Weights of a small mixture-of-experts language model, trained from scratch on English Wikipedia.
Size: 12 layers, width 128, vocabulary 6492, 16.4M parameters.
Experts: 96 tanh GELU neurons an expert, a sigmoid router, a shared expert of 128 neurons.
Training: a variant of SOAP for the experts, 220M tokens, 3356 steps.
Below are experts of layer 2 (counted from 0) of a mixture-of-experts language model. Rows are named router (the router's row for the expert), up (a neuron's input weights, with its number) and show model dimensions 0-127. Each number is 128 + 32 x the weight over its row's rms, rounded and kept within 0 to 255. Numbers have three digits each.
Before each expert's rows: "mostly gets" lists some tokens that are sent to it at least half of the time. This comes from a sample of Wikipedia text that the model never trained on.

# expert 38
mostly gets: "\n", " |\n", ")\n", "==\n", ".\n", " ==\n"
router:126147151102079169136154099082125088118141112129136110141125166190144143098116156171084176157134151196115108089134109134126075105100191183085165115104173105091118191122080150127095160115159114165156157156141178120196056117105129115125157140100101130128188095143115162146150146136121143085143120129063105185078148099196126084119167079169106135110089092121071110186120147109131128077119
up0:121142057122163100107114142168106124135082048189124138099098154153126134095157127167097070145177118082097090135103098142186129126100180140087118066131083124154102166164174109126167095079131124118109141176175218139089139106168127104120148068096105138114083149136148193143105176078076090163153136094072138120146097115112102102145165119117145193125113114115148116143148161098107151103156
up1:124109164061162114088117136130115122101125067119084100116134152162202119152144174162128133162155132122127134138155086101157108114096167126055108100155097156077095181158192106124141176127166101175126158087126123105158042134072098103128195133130117044080179124128180145092136113119137113166151112135098105149111180190168157129181154131118152159082107095106132167119117146115124109150084
up2:179117144125114193074130097123123155105173096167130127127113105072108138077093138167052111131083143105120128129100141107114156144108111137121165139112141102146138149151139123188108139122152106215124056143110181115138083101150123128074148191104103154134109092178096125180075135136123154137087175149092191152148145143077086087162129098166091196110071097057076105104137108125145113108105
up3:124124119178172139111108074141110158109140149136081119090100157146120122132070150101106111161146149141044149221164115107153151195132143117097068127101057110115138159104139107119133049142189099082163078151165206143120089166125096154121126140100132116106131115203089160125107124129089193118182157190084141163122145124151136093114120137134071168156127125122141127149109109106149166119093
up4:104162135100100120096129114152144093147165100129119129168164118126126158137168062177136175120125088165107106115161143135110122093064146153094122125102108099088145062139145087081192105144100139188108099108144118171108114118149255157164167110094160113176121103116109131167113065089116151107162136109127130078149137080111126062161096198139081140137111160129109172148177176127122137133153
up5:085132125102170121094120127183108137088098049116035141149114140181137178156143192134134143162131104092128161184106084128188103137129130121146201126124099122124136152144138163155093159106121124103113162170088161157139051127086160099117148157067134135147152149157149148136174164157171146173122087143074154139102082165112105156134142090129138136073062145096133128113201156149178101114143
up6:111167181101108136174130061120138114088048154138140133110093134204089138130124167169105146145199124114145151108141167109123117127106168123115176084141125095060097135116100108144139106077148126129134150067136123141171052101082161124157142098079159119097122107159102118170183142133107130189110147084148141087124161131136100054182151155082096073162148122145108096109177167122115082177145
up7:157148086125165114065126093121102032120141102162138095108169152124109121159124105098067116095140124119132090126116115132116115090104194107118198116067136125165079106108100147123132107127134110134125112130132121154137146100088108061138119150098114159135164084149131134109117211139066128183192078149078127152135127120110106071161178088147090092146104083084175169132099215155172153122137
up8:159132108105096163079153111079133142089110158130100116122097128194098118024103116146110073160108103131158066129108141134181170122127112090134110102132177182140101173090145100088092104116129156105136170107173074208132113119101136174137116121070114167112101145162114117150146130107139087162108144149129131156161157111110146121151196157140108119138080062043132172082177112087115117087136
up9:080130169135147156120120124093081078124126131118198201100157109185120151149148117140205086111097132083090133132138108096130121120173140160139172167134152147119171106145144155161157194144148081139108095121120128136066126064122177115160139127111079113181132123157164180087164166114143174129163102080145153101166162140087057099188136096097133141085138082129114137156124166098113087157194
up10:089169159100149133142141151207101079121133151135117147101192166136115130157179141149082143106104150114088100132118126095139153111165172146137130112084095085224111114091122172155134134077141091116168100159121122126184115111115243107210115087125148128089137156137167132084148082100151160165107144090107137134083124097183150090188125167131140066138112151158131128122165110151089115112105
up11:120108197052103121160147082118107105143155109148118112130141158134137143147126131088158119117144081149116094178090087176133129123085139050110148113106092080122145108070097110117135163120095138148089127131139141170135092147074156150127028125057114092126141140112195126100124095101147131161115140106171181113053194121081120084147130070074132114091153142070088140112099160155161139166136
up12:075175171114123135143076128132083159129124113182047209112143128118149122095137154136117101184091186148148114148088109123124119127142157141071095148118105159134085112132147165109105105110139160124184122048108129148139150123049142100178125146090132126123143146116116060079128129159170113119128107080135118063088090164150109094131168059178077138113128157137158149142162190127163187110095
up13:114151121129119186155171138146136095092128131113174076083148126106097141043122180079138116185143042131155105140117095154185152124113100149099080088129155146161141114143077068165182093128110125201117122118139152167169065046138112085172124078082096160094152182147097180154060133150171114096122126127140120148126106105091133143142096085141111119123119190139129128127120152137124143114147
up14:101125169057189184134133156166172124072103108114125164187072124111151085150154172133111132105165152116130168159134133102112159101174138171064127121140029073159134133154143170144143128131174124124109140179118154115137122079081128167162092136086104131094161138168170156090135147129091127047132141173120118102108099104184147124132182112106129108173133088114126146074141115046128140128108
up15:089111060127116143091142154128158157181123147113095120176117139164141115104107107147065196094148052174106096141135173103215115130145099080102098115154119119082128164154132164143142107075136107129091182177059153155125124178147154137116137121098089172142135171135160118133124104124175150163130097135126142104145130083087106165167169108137062103074092120113035153106148130139161169125097

# expert 20
mostly gets: ",", "),", "\",", "',", ";", ".,"
router:113160157135130105133118161133141163140154110112150108090110098091108128107138178098124119149124131108059112147148104085116085142165072119131190129144125158090126170078147143144116139059117174128155101086148127149124069108105140022150159178070134135080108210177116112142182082113158108178178135124117195189120135135183067103141163122127076123141152129134146101178083118143154095113118
up0:111187118142173130126134196163110077125117139154165125155117121107094188063143136093136150152107138132093172144132116100115105139104113136153130113097141161157123112147081141085103182111124165100168130082130124150141143099143166135147106163108123248112166175102153067143116048132169123142093185114104096073202104181110132167125134144162075090102167059151089139139105128118160114101128
up1:076116165055159129180146113134095080106107079113169153115100151081166166164128128095155147113120116118132145077171195149171054136090165145158147150179125162143179103123101106195083140145129146142128137090124059168143098150123086109157099119107122088107191194124103149194066112151147169096096116091134141095152131135182127106157119152127148071085176162150094108107136151115139120121105
up2:139130145053101118134096120104143138075146122155125172098125119076178156120184132129161129121110120147080095094156065159178111063124080135136144168128115143152177132131182125220092160114123106095146148124137146156144090107045146143157169149078120146119137163159126080110121101169180105131106089130098154128144087153141190171169156096104128119111143048122155115108124085134203117091080
up3:109123105106117138120081088203128143102113128147111091135122126067088099149068137112119144159153130107110150098112113184147101094100119125126213128049179170123115151113153163091073162154132125135108163176170198120129125112121139135152084110203140147112131101126170096116190133108147136096191133090111134124081120167140127152184196142067152129119090105104092195075124155123121169169096
up4:099110102113161059114115126141148158143120133173180118111107200048182142160145077100130127080129149130120149116135078125149098183159166091108146090110141141104157207094192106114144088181151148148166148127113126151168097123146121100131115084124099121098162061122111154116109125138081114124135124121031140185098064096117086068142135162109111086122101083167152122143110097129168101171110
up5:062183114107167152176130095099146151129054170159119098143129174161180145147117123157092167123139160133159153091070143128131096149165115081123115200109168145100166110111133092112130092176084166160113209118128137119103125118153073144117106064076074126135177137109107108087098152144127115161105175075134144158167130093125135144129162104131086090123122117101193128176140158154136068177076
up6:141130131131180086070130081177110161162142095181183137078084121139097095121142139127147086141177117156102085130148077112124118119173083154111139199127081114098110099100155126124122074105133158126157058088131144163100085146114128089102147143079140081078070214177167145141123094144141122173143140161089187172114192157164091136139122129157081126091120111146129146132116148115144152174074
up7:103126115144143133116124164148185100086144136129147167114172123161106166142199122135137135142018114129087086143134127074127144120102141196140155098156145103110125158088175159105122137164156108127102119085120178166168121103117130061219122118124184204126127159162108061152173144094151130120131174115114157167143129163070094139119128142127151108126109179155074198115155119119101146079096
up8:115127153119127108172197104085084130141186122133136106094098134110125137201069173093216114128129134140112123115154151150106129129198176081104168147145131171121152116075116136146104106071115194132153127116101103171141090110193118058103149145087116150112181139170131068111118084046141128109111145100140198087111169175157085129183151108107080115103152125155142129140138126127113145150107
up9:119129152156083112070107135149116094103110057127167217116117106134168105156121126113110103160169147171106151116188102087135133135101124134140219092126136157123122139155053147173116092160162197168140140154154109133077121126122124103154183109131137109125136195162113129149154138148172146124101068065132133140146109107151133088148183099142154112157151171053163153151111225146121131119156
up10:054115089167143105142144137078089148094114120184120157132148155117179077162142145069103036145131101147180159122168131141130156111123167110172159137131187161129187114101096160134123090113136111139197184112138112134106161138133187135189118175109164096146121088156131158136124133131166104126114074105097165112090096193127123139138120084128097020094129152118109111152122144185135114113094
up11:097118132132128173120105157181115101101131071150114121115127143145141100134138121184166203161136155136085159139104140079166072156112127132096127162161041145133116140160185079084107103133210146155145143133094158156141080181152098106150176161094179125092110165118117133110113078122126088177100122101161203077089140116089126126142161045147144142099188128181169092136147121128116127101116
up12:079156100160137113168163192098064067125100140157144102179089146146115104081090150097110119157120098166111121156132093169125105151129088108097158118177163176113197160113081104117088115108168178104136095105107112102087129123102172083135082096084134178155116201062153080155131035150156133113105137132135117088150169138151086125150067119148134108146149093126143136170132129116158146175095
up13:160143111136191075137131139090148109093100154154159140182107093124095137095203125159104099165101156111122130082204049148122083099110106167160132177116107144137164172106142130116105117146142143095124101078143087114100071146086139062131060124066147179107095184127169130128130104106117140162094144148142148150196128188104158085110135131131096121162140177074129114147117149076108186156122
up14:094139174153107097135152142148111077089176145117077134092109137124107089131178117106156125119125100111078111097094083118165090082130141104174173139093162120165153132111181098054138158149157117108162062148112074171190138098120124174125076102126162114154154096152150124093109071129120078156213126183093127114106131145071074171171092122075084084126131125150134130166113158093163167136108
up15:157125216106137117134122159133112094150161127130157143194135099093092130068130120154100151135170140196087181154135025124173151148090157094072136112075161150155116161071122186108135109128133166103155097155120113153162081145132129120121084140161100194151172129129136101097168066155158127188115107176109147085115183155143145146161112141123104107158136135063122125138157117101067098143109

# expert 29
mostly gets: ".", ").", "\".", ".\"", " .", "°"
router:145121187130132097121115107184194145140073088135136203128186177113111124112124094163118094187178142123134101135140101121114095153135130096122169125144100171176129242164178183110099131090137092122084130152091153122120065106109142044128134164101129163115143151139176149174088129118105110146121096101204114162109115133095115117129055139142153110124171155118132111125119072122104177140117
up0:069149141126186166154085061079151154109096082134142115170167099178136149154186142131070127192127098151107168118134089116117170146091145099072167101135138132128148128154118138108162120134173111119136081131069123140112132142133101092145151129108064114096160166117183179143070078121146118106099091112124195161121175125107121042138045180112160104164115134130131144160127101132103138112185
up1:086111066095078185137100143142168147060088157104128183119134097133198151129151157112107160143114119112180125100140131118138116155090188072127162077087122155146031143153123110127099160099178142144137115162113110106157105108155134071105133064071092140074100094143163131149111166124150147171129080075138133134089170147175190088189152159142104114135123151157105148097124141142127112075136
up2:078139144131161156132173097157154139140110138151119135098127122126118126100132146094164096138200083126133128136125081098131163139129078063079143107100183177138162138180076115070152077097149107110174069090047154107165129128132109093089149165119159207158159137132128181138151106103129131128147130164127124069108145099056170089193122114099149103152094143130131182132169122107159208129110
up3:099165116157119136124107164150167130062101116151143112106159135097117145106164118089148097101154151094100126138123135139090169089098185163067120103184068173114118156099148143118191111154151102077137137166169178141110121113147130107146137141197120120112153175156141140186098146076134069155111194111197075216119126100073133138130155144139056101089111118079114125156182132170101113128147
up4:160111128111045129145140036169102112080121122111076152102165170117082131109079135083078115150111087115128080158115080097185119162101125201114184108150164136134131102154161108159128168140147182135162085113165170127153089084100083131135134105096126133108206176090078129163090153091137150155120146131153085123118103129087145086134109150145128138156124124065083097172127072135100144162117
up5:149182123138112160089146128059107133104161051137129061123174179154118127088105108181112163140077171112164091131113140159169107149093125133113132127151087188140143188088170112139107120106177089109127115110094174174097097138108051223176141154084121146131150118152157051101149161127096085133190111120190192119118128117124153113133113131075095137108143115160119123137127136156126150153130
up6:141170121096133127163151144106056077099099127126130186103119162112127085101131153111149094120151129145123127108124097095142123180121054151131177132216065129131144145127183205166127104120178156128111155119082138206129106073176146101079183099057117161100131126119129090155166125101102158123094102127140203156112125142125135105129140099115128148176171167110087142107111077139153076178141
up7:106153158154148076122139094111186111116101034135116106151119100146128076099147068139060086167204108062151165178157109129143086142147129130034183115082168147124146161140144134146131120124219146126141130144126140179151112101079097099135110139076121135108124158119125117141178133099117163195081116104118127103105128117168064064159145121122148162133177163135136147133159133123151143135101
up8:109175142169083125152141145147144109096086115136104148185164122130130183092120158104089142067126059141106165141170100137145133111123102140124152119071154113135174155131184196168134175126103059133114094147102110152093084159150176132183136127132149180148154157051140115059127118121117162163126134046108171179147108081127178100141115094133106085089108149163137139075127136059127093137119
up9:104079095158093105051141136129128134159073184101148125078151192138090158099127128162117123102121141122151141129095126128100115167155180109103186125127126134131083219106162119145127066112210155162192115120141174113132142081165173139155099113136058081136143132151128153123077158085124127111138072105129095204083134111098140069126128158126134180115120145095124183114074150122127154143093
up10:127146146133123129144123122119140096089080112119088088126131107130144085105119145115086096107176136110137117218174120135098103113118123146057183153114135099214129093134159132163121121169165119098180087064153153123150118099094090114066152106071128159115157172093212183147168132101172107114102116068082147079100098129148127100159123162096147114097131196092152187134153076158145137142138
up11:160189117104160083105144101104164118160140092112169099151189092110129083114193088138109148164201128167101127194181134152150155189129127093151141114146106100116162114136187146098122149177140126131096088152118133180138085098124062157191125113130135142144094156112175107142152157098120160127039091129123160187090138070196129113133106078094141118134088117112144126161153121169093152090137
up12:095146190093160126137075112159110114110119082070126044143144143078112152101156158103160111122176120093193105168108087085164168190201170142183134109088077155095107105109118183141163155139112148118187097100129189129106152124155105137142160064134111176102141148127175120106099120116172121129130142109145118085153162139119166127136135082116108092116131124090091097176142101105194153078097
up13:105114162080177129144080123145081141129146092119133150107205132083103080084159123104154104144126057141087154179135140101170138132136154179079171104093122182162053138135183137131108142116119183153138184130105187135157105090187105122156099088134124169077098175111111135112096130121105064153074149118121145106087177170135077100077149113132130152109160097117095111103178102152144105080138
up14:136120144037109147173184105141139155132105101172109124140145103096116145095140159082082126163166104127203150180106103137185130144133210152087161118106094137120116117087156139136097137158135098129168154114065209146098100104116105088120123083088181154112156179167159169133076103114098093147120107149127155152067149150177166133156115158098139127129087064128085158106188116170106129103131
up15:163119181176162162150115061128123109103141101119063108113114095090042046073156157102103099146058100120148141143140113111129096113156179110170127177137146085139128169119157113173116123092129147113125128122142168136130145098140185103154124151115132158111165095166156057109064148138155119134140161074149119129130117135055148160152159111172104141138122190107076199080147110172158100126149